python train.py --normalize_top_k=true --norm_place="pre" --init_std_down=0.0 --lr_mult_up=0.609 --decay_shape="linear"
Below are experts of layer 4 (counted from 0) of a mixture-of-experts language model. Rows are named gate (a neuron's input weights, with its number), up (a neuron's input weights, with its number) and show model dimensions 128-191. Each number is 128 + 24 x the weight over its row's rms, rounded and kept within 0 to 255. Numbers have three digits each.
Before each expert's rows: a language model's description of what the expert responds to. This comes from a sample of Wikipedia text that the model never trained on.

# expert 3
Main verbs and prepositions. Past-tense main verbs and verb endings after subjects or auxiliaries, with prepositions like to, of, into: "had been", "joined", "located in", "laughed".
gate0:122130133156117104128140110119095110127146086110127171120082158108139080121143108106128131149165103169107122130140113111131125097177150128070138123139133117144117155106118148153108143123151161
up0:095143129138105130150123142113088114144139059127151183103094148117151103115135122091152131130162115197105122115154121111094144115144156122094168142106131120121120144087123114130110138122123182
gate1:177117147120130119092110103165165095127156132130145129124156135132129164096110111163156085105119116088101132119126143124109107152119114115116069137144142095111149129118120139137176082118159144
up1:099139122133157137114120139164185125116089129142159129125139152164139140108092135141156103145126105128122155123156126153097109134098174128144058126123100136126169157107127074140120130147120150
gate2:123149097069096132075162132164178160118137114112131125158084175151144127136076107124136135128144103162106127118121127153121118150093144135119119092123148117152137122110135133131102132117134081
up2:158105119141124148114143143119130101082103125144150132124113133112144096107156141130160121076140158127160139149138156145131139124132166130163144119145091111129121135151189139118084121128149079

# expert 23
Math variables, table numbers. Single-letter variables in math formulas such as n and m, signs like + and −, and numbers inside statistics table cells.
gate0:104152146138096131078150130145138106080142100130090168108098105113146101133136153118125119137121103130122152158122135157151089128155142131137162143121115177107102145104137131144113168143117182
up0:134134073115148098100159106137183132107090135134127124121113125117139140120091128135160123140127064142116146106128131125173139123117096101127126144131140154125141142166101082132109136152135143
gate1:168137101120126183188135132159156146136145105108162133120136147173104130136143146155145142132127135118111134127132089128121118095094113152130097112149144146127095129128155158130121120080146142
up1:163129142123140133141148144152103152119105121125134142138183164131115102140138141107113138132136129117134109108125123112124152126087139104080113132119155116119132136100145134106130169091179088
gate2:148142148153092143132113160139125130147133141120124107142133090108131117114121124114129107158126102167198152154098163095145132107148122130117144105123145114137120082082131132122149184133122137
up2:144149119090125150170132104125115110126152137117076121139122094121181161171158140093146170147132114111192139135130153141152114089094131144119111106115106151104103093134140110131105164148131113

# expert 17
Quantities and units. Numbers with units or counts: percentages, km, ft, million, one/two/three, time, decade, plus digits in scores, times and measurements.
gate0:109112144147148161091136146110136089125102124181115126132132112097149146124162150132153151143120157128128149142131139102146108089101125139104117163124120141128129094143118127125089140117161175
up0:082108151117149149081125162134142117149096160167122134124134158130129128128138156156140186095109177127144149123114144120154126118100123148150105111143117171112150105126122123123100105145131145
gate1:145138138141141114138148135157123095130143157191149120094138149162138102077165158125129125130145095117111086088130168132146137099123131138102141116116129127100159157132123133128142149083134112
up1:150170139132128096133128137143136094133114149139109098071132171161112123090134166128127133170140085110097093127113142114138140123143147125135124153123157108121144156099128117110131127075118121
gate2:123119133161106131140115147101159134117148140128171137165133166137145077160154147106121099154138137163096149114143114112148147141140149151130114112112178132137147140165161088094095090136137130
up2:124126118120093125097127159120116124107167142094173117144162152164104102122154151115125115167144113141139103112138089119145146133109094141137084095109143143117148098137156113114106076120143137

# expert 10
Spaces before numbers. Standalone space and punctuation tokens before numbers in tables, dates and coordinates, such as a space before 22, an opening bracket, en dashes, degree signs.
gate0:121175158088122115129138123135079158146099153124138142133109121117139108095107133111148173095146155122134129160109126138107117118111139172118098115098108145161165127125149108114106107203121137
up0:116131115136111098121158138119118127157131145127180163122127127102147128126109146093127160075143121055140119167113090115135160150095156154132082137119108115188183112110160156128084119162159117
gate1:126149107123093123167146136141142131146123145112094097148113124108194126127140129133151146151105146113142136166154140142131106106148122116133134131105124133148113131123135171139138079124104108
up1:119151111131101141135145109127149147146147102146085097137129156121180146131138159127154142170132152122155131166173128119108067110170120121118119131119127118146144116096124158133120107139113092
gate2:114136135148141153143129109125141069149142188091110113113138128140140109132104134145098088142135154115123106122176151147126116112092198089142138121097129122131133134115160173137124158097157147
up2:117115143125122118173108156143150094149130135132120165118113103151088138089090112140095090145121116108104085135149140131119100165124159115075121098122111128113137113117141157115126174132124169

# expert 19
Nouns and adjectives after determiners. Content nouns and adjectives following the, a or his, like national, government, enemy, native, family, album.
gate0:131131155114155163144171162139094064140133109144129145083138130163125132104140093142106102179134144142115124087121138127145105149122101085109135124151139111145106154151195145145129126145117121
up0:117134156097164155119153157161138094107175150126130116078141092141107134116130087175129141168128099091131136139131150129148135104167117087124149086134087151116128106129172155131106115170177119
gate1:121085095131150086119097115150119114108165151145152123138102148148123135080114193149138062170136150087160103107110169107129113136115121115096161131183137105093136160084149094126154150146107152
up1:129114077114149121106182151152115139100162146149122137118108118131124150118122144096129124128133142098126107138075124108141107107135105099088169113148131133120144125085138108093115179130076180
gate2:098183123109159154127161143124118134094121154155114173140152140159142128119148121150129135118146146113154122107141080111143114142145143133090106118148136138120115156141126137089136119092151102
up2:094158133121141145149133130158130153097100126173162158078159190153148146103134124107104126165150149142126140148158119105127112122139120129119116129117140132128093127129141120085151085089137124

# expert 4
Possessives, hyphens, suffix endings. List-item hyphens at line starts in infoboxes, possessive determiners like his, their, this, and word endings like -ly, -uous.
gate0:128115138113122125105142110149136152153184142093099113116168092164114161094128120117118116088128111132104152178146102144119133146104188158166110142117139151129097127121124164115156154139144138
up0:102150125099134173139174119108151145170172149084106110140152130135127165089103165131137126092111131147128135175151150131136105146132144140146096149135125120125132123120137117127111139098129149
gate1:116127118154125095162123105098123134130091128133130110115125146149122092187098115136067120160143132118131113125157116140143119118122132174113106135150113104126163092128169103145138128166129111
up1:115116124123128093123109085144166141145119115096096142106122154135083092110161120170121144140118155096124118124132141126119113128120127158132131113120132112106172105125151125135108133137147070
gate2:095129140135119157151120149150142092120108136175145129136145110127076129104099173147090129114095121150166114130089144137140169146111128136148098096131088168123156159134124131070118145121156132
up2:061142097125149139148083152134144114107143123086131137134119150139103125133097134161099177138112176123144119137103165176145131144123084164170152119145126143137138101117134136117087120127144082

# expert 15
Articles and table pipes. Articles the, a, an after verbs or prepositions in prose, plus pipes and dashes opening table cells or list lines.
gate0:105131136111110198149149143145101147115099110131067112122100121140083148096118120121131133120151105138127131113121134107102127157162164152101135121107132149120140118132174121138128121131085152
up0:113145128130118125127155158194110146126139129178076119153053109141089126118121115090096109057162139137111134133166126095129155186143125150093111138107105155120144105138124163149133124109108177
gate1:114113124095136102095161138123117123131120128142081108114133128132158126128094126118177132104135128117126110153141137108140094131102070143101135136112127146137135130103117096105129129128084109
up1:104129169156093115123132154120088119140124149116086106123137108146133143136138113164152120142131175149138127169129133100150098112161064161125131133094120119114163130132128106132120075127103109
gate2:117163123122137155113071087122138109104099110116133102133126074112134112105118129141179144136105107134130124141087119093143131108092126123173139177095154162114127096155110167133154120107129109
up2:121127122139157122110090105118134109133087158077143108109131090124135122138124135123157154141088113129160158105113098059122137070104136110159142200101138169116104105134119154102162127076130164

# expert 22
Clause-opening prepositions. Prepositions and conjunctions that open time or place phrases, such as in, by, with, after, during, when, often after a comma or period.
gate0:136131136157126154122152101130140131119120150148121134144142132133131116114134125113155156103100137133190141130072113164115113163135123130082122084129091134109127108112140151119182089144101127
up0:108145125179154130123168132123104147129085164126139137137117162146092126100128131113119113127127136077130155134093116154135102168156096121147137129115151118132112111101127135110134111082147115
gate1:144090147151114148119108112146131117124155117150129122124114094172123145129126141139144143137107136069132157086105137080140126130057170067094133073076129153131100103149133163144149120160110105
up1:127131156155070143122150116132166056130123103121099166100112142104099162115130171165126165132132137090117164119124112095168080140116182130121129068148137153143115121104136113089107173175109090
gate2:109149175100124159128111133104120141159136109139138132127111149127102149158128103135088121148106099107120175152100124114140107128124186110119140133116120166141120119116133144096111127148129176
up2:076133161093128133133106128140139114140122110108163158127116145123108128134140116147111087134132105116102155140119128150129141102108149139127111129098112163134144163123117092108134133143107158

# expert 5
Closing quotes, table pipes. Closing quotation marks after titles, closing parentheses, and table-cell pipes or line-ending pipes, as in "Eaters of the Dead" and "| May 21".
gate0:153136112100122147142124117155182114107119123147103106087090126110122143105154164146144125131079158167143134103146134157133086164167110102109135141140109098123164110139168128137117108113109156
up0:138169151122074151134136129152114121113121143122092076104126145108124166094153164152159137134064104163155115151176111113134126120094129135109131118122123163115162136102139110108094120123100121
gate1:116151109144092155163187161168144123126146167125130162129088174142124165126123141124151152129114135151126145157130119165104119072075148126099108106142131111147135112134174143124132122129118113
up1:106118114158084146121130147156120138119149124142133123091100181137103136171152182171110112133171157150125135125117128130160157121137126111098098103135098133111114130151129112095128089146148118
gate2:152104147114160118125122109142124082131144142158141159113143115137131075160127169113125124144167127131110129081099129147144116166121106151066127105144150087127144100107112151124086123129113133
up2:132086132104179103136130125127124124121163101157095140129103136141113073146149145122097121140110122120111161112102131131114080122148146145118084144133142094137160146147112123113129143094134169

# expert 2
Place and country names. Country, state and region names and their parts in locations and birthplaces, such as England, New (Mexico), United (States), South, Poland.
gate0:172065130110112116121162126142126122093101143121115154149131119153140158137148152132152131137104140130102135112101113098133120134118152154125093125125154122155131119135147108159152086140122128
up0:190106127104136092123152102127163137095120184134148152153112105145124152125127144102127133114160098127099129128140143048123096121129174149139103157101118130120109134137124114155164090099132115
gate1:131155109129088113155115107106084162135098116118150145098104098110131116101105123125133132107110120110098039106113134108135108125109125121117097126145111133118128157143154177106139121176150104
up1:121149155130095092138104108114111168126085111112147141126082126112111121159120150119114150122110115116128073110115116123136157125109136125131127153118124106075111124151104188148176101132110123
gate2:113099144114119139179111103146145121147131102166140107127144161095111139140081093112156154112134145103124089117136148142101104132087099104133143115159148144116122104114148127134129134143146111
up2:144068123147084158082166175155111131147128134139146139087104098173120157126135143125154085106158123112121108118168138143120115140147118109077157158126175174162103122114109134121139133140103092

# expert 16
Of, commas, separators. The preposition of plus commas, colons, pipes and semicolons joining phrases or table cells, as in banner of Cornwall, include, including.
gate0:125130139115132107114119134133164123122108167095101143123098104115171109131097132066113190167132121144091106171120099136166107120100135097172128118125138105125156108134102132121142127112136109
up0:132123151149115148126140164095141114094102163133096166129103129157147119108129130107152196155082101129085099156109151127142129128086151087170126080143171072156146120162136139118140124076143140
gate1:108148118148116117150153151139139148175156112134082174133125120137082128113161107101091144131133115119125135141111158134123082099178135162125130128132133158172112123136137137121098140115133168
up1:112128129115081145165140142141157148142146102147085177160090120149099123100118132101098173149146118129113128130162147094146090128134153149127118100136112156160122119134162137102096143118131172
gate2:101124118148125148132148141106133111120182088082118158114140157093161088124131087056121135120164139115113116115182111151107135104153163092115151116141143112160141130125150076148075123143131149
up2:094121140108139145120144148084137142137138146114102144119160156064170104167175108085168121121158132128140126155136100130111144099141133121149162120137161130128133134107130146150157150125121121

# expert 9
Name-ending word pieces. Final pieces of personal and place names, often Slavic or other foreign, such as -ko, -anka, -ley, -ford, -ville, -son, Rossi.
gate0:134122141121157140088157108140159131142150116153159142132117115199103155141106113108145076150095144125118150114127100120120135133138139165132131119089125099171094149169160114105131083140128088
up0:159115148093147118107105098150161104125127121145185123125145168159145122111111123128100093170117119150104113104118119135132148138120117127124121114140105128166111149105183142085128149175127100
gate1:152105137113096123091161106150125069127110106104141133128141177159124148143140107120148121134158105138117080148109142120111119115145112091115150117147082133130177159138096081124135137075127081
up1:115100141121072122113159110134082124097107131124134150121115171095135134094120107154108115120148106141139116119112131128130102126127130148128120090129075139109145158120146141132129095150163075
gate2:086100142133157121124105158144153129096130133163143108148121099133111120142125131133126135117142163106150084179131117165138072155154119128144136136166178152122132115146124093128114152147117131
up2:114163132119101146133110105167119149112126155136130139122099155108086130140113120155139169130112090150163163148121114137121124139146155097158103126115137104145138060164108100093112133159150097

# expert 13
Determiners and word starts. "The", "its", "their" and first pieces of split words, like re-, pre-, dis-, and infobox field labels after "- ", as Operator:, Provenance:.
gate0:142146117112112171139148132126107119092115122135140111125089132133125113125120144140124125123094155186148126091148091151148154094115111143137155124113131203104141098141135126120170132141147120
up0:110140138123137160174166134152110124134112130130133156108104161120156115139105148128116133137104131186188134100170096114102135114108145156093151150102098155121109114103133138132138151143138139
gate1:101158115112133139161148077106109150147096117110130120116122135139141154130123145074116125185098132202148097077110144087130111142130158115138111164112156155108101131144115143105104110132085168
up1:122145095101165188146127086160147132135143127113166110107136125124115170135151146103119100184103115167118113119090126110151124111119150131091121164151173147124127133155082085131111082188090121
gate2:128113108129131145143134085149165141124157183106145147097135057108128125144137139097159171125101170128093099128129116116123080144106133126155111098183103130138127092130138162155134105151140104
up2:124113148101116142134147153124162114150117159122152174106097065118137115155153153089161114142137126163118096156100116132129090121092061063109089108179113077176083113170138152185137117140165127

# expert 7
Years and dates. Final digits of years after 190 or 201, month names, century, and digits in score or date ranges like "2012–13", "4–7–1".
gate0:112125118098167123097132143156073106137110120149119134093154148130106135116156113133085130126097128137148093153114085148148155122133160122155115104152131103114161128126077076133118145117126096
up0:127145150087153139107104150146086107172131100133127122125145167140128155169174133150113128121122157113140118155102111149127116166097129130125126139185119119107178128088088103120125154123134106
gate1:126123144099123130094100126124119128128144128099144169085117164128140096097134106146137110134122119111171088114132088110161142150109197118154127178163149129118114135114103156124164138141107113
up1:108114130124153147134094126101121115147181098089155154077122154159132099088141126165102120129105136130150099139152094111152115147129165115125138171149137139138084165129131167128131121136141104
gate2:094112112114084145095143147131151165144124142098109110129135147129138165145100152125144149127108097118130123107153123124177126120117141126138163134117124156143153158117115096127141136112127128
up2:132074129176108124134122141132143120128091150128147104076144160099113164186113124133139142133110131165086082064157141124173153093134155136098164118113157123092112138138130090123128104147114174

# expert 14
Plural and agent suffixes. Plural and agent-noun endings that finish a word, such as -ers, -ors, -es, -ions, as in professors, critics, liberals.
gate0:153157115082133131127151131155128132186102134093107130100144109211104138166129106123102108081124098137146122116152164122105145125106153113145130124070126144132111106115108142118132093127141142
up0:134115101121104133155149128176138143166135085119096130081167128200128149146107126142113092122124119116148110139102153135131153120139145124142102148093146141126089111100110114115141101160124127
gate1:131174118105149128149121139164079123129128135157134146078119134093139118107135159096135106121135145097140154175168156120103132109144142130135070194105106137138172111144156151139100137144131118
up1:151163089121129141160104137174118114139130118175155125063145172136108116102105138133110150135103109135147123129165134159107127100138161146136059149131109117114136100096118138136109154144124098
gate2:143164175145135134114125118113125116101114168096121123126141126141135127134133178116120131168084116124107178167102132137183098115175106133154140115147132133150158112118097154109103095135129111
up2:164149173131166118138141144120152106107120166092133141106125148131122137095130151073127117124137118134128136176125093116187114159168109154150131080134144154130183091118076154127122114099161119

# expert 12
Year prefixes. First three digits of years in dates, seasons and ranges, such as 199 in 1991–92, 196 in 1923–1966, 201.
gate0:128155143163086137125084140132193100137130104151171123094147145132124097093102144144139101156151101155124138160143098162126123084136195130114140116121154135108151131123120120138189124138171128
up0:124143127115134142128098144128089141131116106112090109112111132126136101124102122105133132140075122116110134174137128106146152142121121132128139143154096097145102128133134159126126117114159106
gate1:117122120130110150198157093133113119133152121109115125106115149157187113131142104183140132099125116089121162122123088135104141117140132124087162103055157148105144132128133100118169082120163116
up1:119098129110102145148175100163168174112125164082131127101104162154162135141108119151123126080125129138140174106129102135121149100124123135084127090112174139110132151122102100100195129134126131
gate2:128128169080089154192107145138130115130137111140166130085131127136156133091092118102130114163140123120156166149131104139122127135131082138076133131104112116124187146142183121137149130134119124
up2:151121168173144142148134109138173169121133118139124143074152111109151145052100143090108131146178146096119093132144090131130111121150102152105138165126116139156108096113096122121117120103174134

# expert 11
Line breaks, section headers. Paragraph breaks, line ends after list items or table rows, and == heading markers in wiki structure, as in "==History==", "Doubles===".
gate0:126131155105141143115131124092129133126169140137131122131163129134177108111131135042133127121118114119125149153117136137088145170151133122132137140094144141118074096136121132137108129101145122
up0:149167169127140098154122146108128144145155087101133130126138136129179135117117131090132172127130119138125155181125136112097116142125160130143113160098148134103103099131127138141128148100139140
gate1:142126151142100120096086145118123101146101122135113091086155125168095109131113106107123130138095155103135155162144149120112146098112125140101121102105141121141147141083142073109103100133111134
up1:169134106169110117123093125147104113157117140111093096085156110119129122150122120151105131157085101115137147150134146101160136091123121146099095116127136159116133122084127089120142135141135144
gate2:112068097111111096144143101153130131128151157104145183130111141121113134147159151114091100124094169116130129155132122122119111109143160163138170127124099116128140163114127153130147104121158132
up2:169073112131107097145143125164096113132131166128156151130105141129146093117130159122114111122111175148120155146162116086107125121116140144169150172165111125125130141141159125149123098113197133

# expert 1
Sentence-ending periods. Periods ending sentences or parentheses, plus decimal points inside numbers in tables, as in "critics. Metacritic", "70.47%", "Trans. Netw".
gate0:133125120169137186163119137138165140094107152139129134112079101116136137134109125167108152134169170127160128163137133112069137105121142140130131160108125076171146159093111096081138123140089093
up0:132131130135151155134136158158187106072140126146147141136111133137137146162110106109123147141148126105141119164120134117113151130124102137145115189131115074169104126117093153096132141133096140
gate1:115117115108128164087103157139120123116138085092171128144138179121127116141107154156088139123131092152118127116157148165156166128128133149134094109087084150145150158112126122117146132118140118
up1:137085183089145120108122149161133170117151100086174146129116135096119085105145134147104106106173140117126142126147137146121178129124124123105123130097113153138152113120121132127129167163140111
gate2:172155125110092136177085133146159146170116084105184115120162138073125109149111129114090134146135119129140121123123093134112126103110118144107130138114126112111147129172142144124114168160126137
up2:148138149110118128173119145116178163152133085114164165102162148089142123158088094107062123145141115114136141140121120113116114095105103109121120144148118126120119078173179123156114143151122123

# expert 8
Infobox codes and units. Abbreviations, units and field words in infoboxes and coordinates, such as prime marks, °N, UTC, EEST, ft, IMO, TV, University.
gate0:116183161128107131134130156122173108137169144153149152180128151123142146145093109123184119139123177135154157136129148123113095110127124204114134069114139157108173114092159083088106153151161130
up0:098175085134103155110114096141132118134132127148191112104113102152140127091114120119113153108092117122145105118131142111103150151111116139130143122075137174077120131100116142076124144113112089
gate1:151162169134130098114145127159124107168091131130145126068151131203125128100127092141160146125153144115162156117120120114142154113192118141088137106110118116138082110150158101133145132141129106
up1:164139131146172146116110138111148103151104132125102080119148135128123129050126088108128191126162084094158129138100151172128151116145137140111181095135091147141084128140117120135132101174129114
gate2:125118134109162164110088144148135129099139136119127119129121128143108102120165173122164112123157115127105129125140136106100163112129129130081135107112139098114144107170115122151118161111142090
up2:132152171112187185095111120122150119122141149128117092132114165124113096097103166150140154121115117123120133130086151115116134111147143125116149098120137109086146118142100106125118109117139094

# expert 21
Conjunctions and clause links. Commas, and, or, but, which and sentence-initial He or However linking clauses or list items, as in "retired and lived", "glass, or".
gate0:130137119110159133107122219109116104134117095121130145087089150106148101157089084136146094126106145153114132117190099120111125129100133132150120119173099132118139120151127133142142159124122083
up0:090119120143173145140125185104121151132127124135135120145094144102137101118078080115126091144125153133102160142178107113120143134103142170116097137131078125138110112093109146138169165146144100
gate1:080163133094127118109144123154126135134105123083116080120106133178143135163109141179103165082179098093140131120136103114132133139168135160103135153088148120179104111114140176141140113114157090
up1:117170163137155142090121120155100131120124139112104092110112116154130114174106143147120145108147147119140111143167138121130150130159170156153143119096141130135126101101137190082143146091182123
gate2:156161147129099117139142136075105132136125171120075138141131125143177091155056140100131151137122120104171116146171147142117098135119125130141117124153182133103122111164141134130133120124172152
up2:193136166116113116113120124093102104134173168116116153099131136123159108104135099129166173088104123144153110153160133171117098128119111131133109138135180095091122100103161129170181128122169128

# expert 20
Mid-word consonant pieces. Inner subword pieces of long words, mostly short vowel-consonant chunks, such as bor in corroborated, ract in retractable, rib in indescribably.
gate0:107107131141136100101126154105092105080118141135082148143163153099126118108121142147170165137116114123148124141119132098143136086087149126148122116145128127124104187138160118119078129123097119
up0:158105147149115103121133135078125107127145162120131132160150106123150116132099128082136171121156146119126112137130131130146137100136142163107105115180128108169124137117146121173099116140146150
gate1:109115136119158107159182110150163145118071114122107154100094117153107115153123140168138101158107117154110109131109131104133149130125095110089148075087141130083133113123153119125144121134103151
up1:090131136193142126140100100180149127105126126121093141101136113130160167152171116100132124130151105137115149086082158107119144143145090103100149046093121137119174167111164123088151140137089132
gate2:106145102160076134146132106186151105153085138141130137129101151154139127123184118119164094146163121125143104158163153142139187125137151137184134145124100143153156071140174137104152158159100164
up2:108118125119106148158160143165129107109133129116123139153038166147114133132149139127102122143149109124142110151120138121092176120154143126159119130113139116130142066133155152077166152158110133

# expert 18
Copula verbs, odd fragments. Forms of be and has after subjects, such as is, was, were, are, plus short inner pieces of foreign names like ia, é, y.
gate0:089125122160147146143129172140162138167108102148116088156112102172130152113124089122111136137179118132147137066114102091136106153111084115164145108117074132145147135124104110141145125130137095
up0:112113129122173124147110175140156153148073105168075111132085093165129140146119108113106143125151094116101141119101108093118087159157087146145092137137118130121128136162125113099161133131149103
gate1:145131099132137132129118112156122120161132191113152125140123128170100120125133147109125110129144144114130118093157106124156129138127075107099159150123098096127154146152103159091160133179158133
up1:135160110099101147122133155111149109079117144171166091143137091183110129143139143115153116105128148116122121090160134105134141152097147108122157128115114175107119136107144146118127106145168113
gate2:099147102152136147139136132148143125119129128112140131113146141048130079138104146103105136109106149152153153141075135118124055120083136117104155124074120099119106115145093141125166160117147137
up2:087102137121145142133159167169144111122131108151126156143140152026122124112152150109092116115139120112134205146105144112105078104103139123131166094115129084089100139130105158114179115127177141

# expert 0
Capital initial letters. Single capital-letter tokens starting names, acronyms or codes, often after pipes, commas or colons, such as F in Ficke, M in MISL, B in BO.
gate0:084097128070101141131113111136167130123098103132098126138108138146099100149171155146122119114165171143154087127151144115112084111175147138134107154134152135116168154144111091116139111111133132
up0:087112111094057122140149099136144110133119127174128150147099107146136106136168146142117097134173156151139079141118170094102107120187115157097109145125155117120161147127155132132145108095158103
gate1:126154139150111124117150137119107107136104148140106156127143125130104145120103159097117122174137101120124158138127086134148101110107113124122147193122107130130090154097097101120146112087066118
up1:166170136126163137103117139140172105149121143116136162130163100134120110153102158080134123173111137141145155139134139132127109095093150107067163178146094132102152134085106133146077127138077124
gate2:138091145140125170108129103133104169112107106108110104106121182154104122106110148128146128137137123110090151091131151141151132156093148128146133114124149156147105165078111118134123160103129172
up2:133088109128151141145121134174094145135119127141093069100136098120114113072075157177145113123094136125110163121143146136080102160115162128105135138145121137139157145141133147137127175089139153

# expert 6
Personal first names. Given names, or their first pieces, starting a person's full name in lists and prose, such as John, Darren, Stefan, Mahm(oud).
gate0:124116145114106086129102112131136126148141128106140134123121131119092115091129111155120109118106147095124102136148087105138135141148134110128171084092171102119125111119135072137117129150073131
up0:136098093151132165161087145154134122126146132124136158124122115098136136093137127148142159121099146161115098100126158114144110093141108128090132087142112137134124140125086120186143128168161070
gate1:105184144112154123108158137129165103158123092097114179121108161142127126161066115152142125133151106159168133145109097125161093091143132135187129108156098125162136106120095141145133147147119129
up1:126147125112152092109137159119140108106095105149094091165103090157125125136098151109126116105118138119127115099135110117114124129157134132112147137100122137149134135143126112082132149123135111
gate2:117141127117145144115157159121131096118093151122115145152111101111143157123134147144130114128130141136153161105116133118157136066125154136124118083124109113117131103136116118113129129119149107
up2:111115101131165144095133163139134119153146104131072143130110121133124138127127146152084113110166125140161154119101137132151127093149129143124102121123106095113124135177122110129165152122111144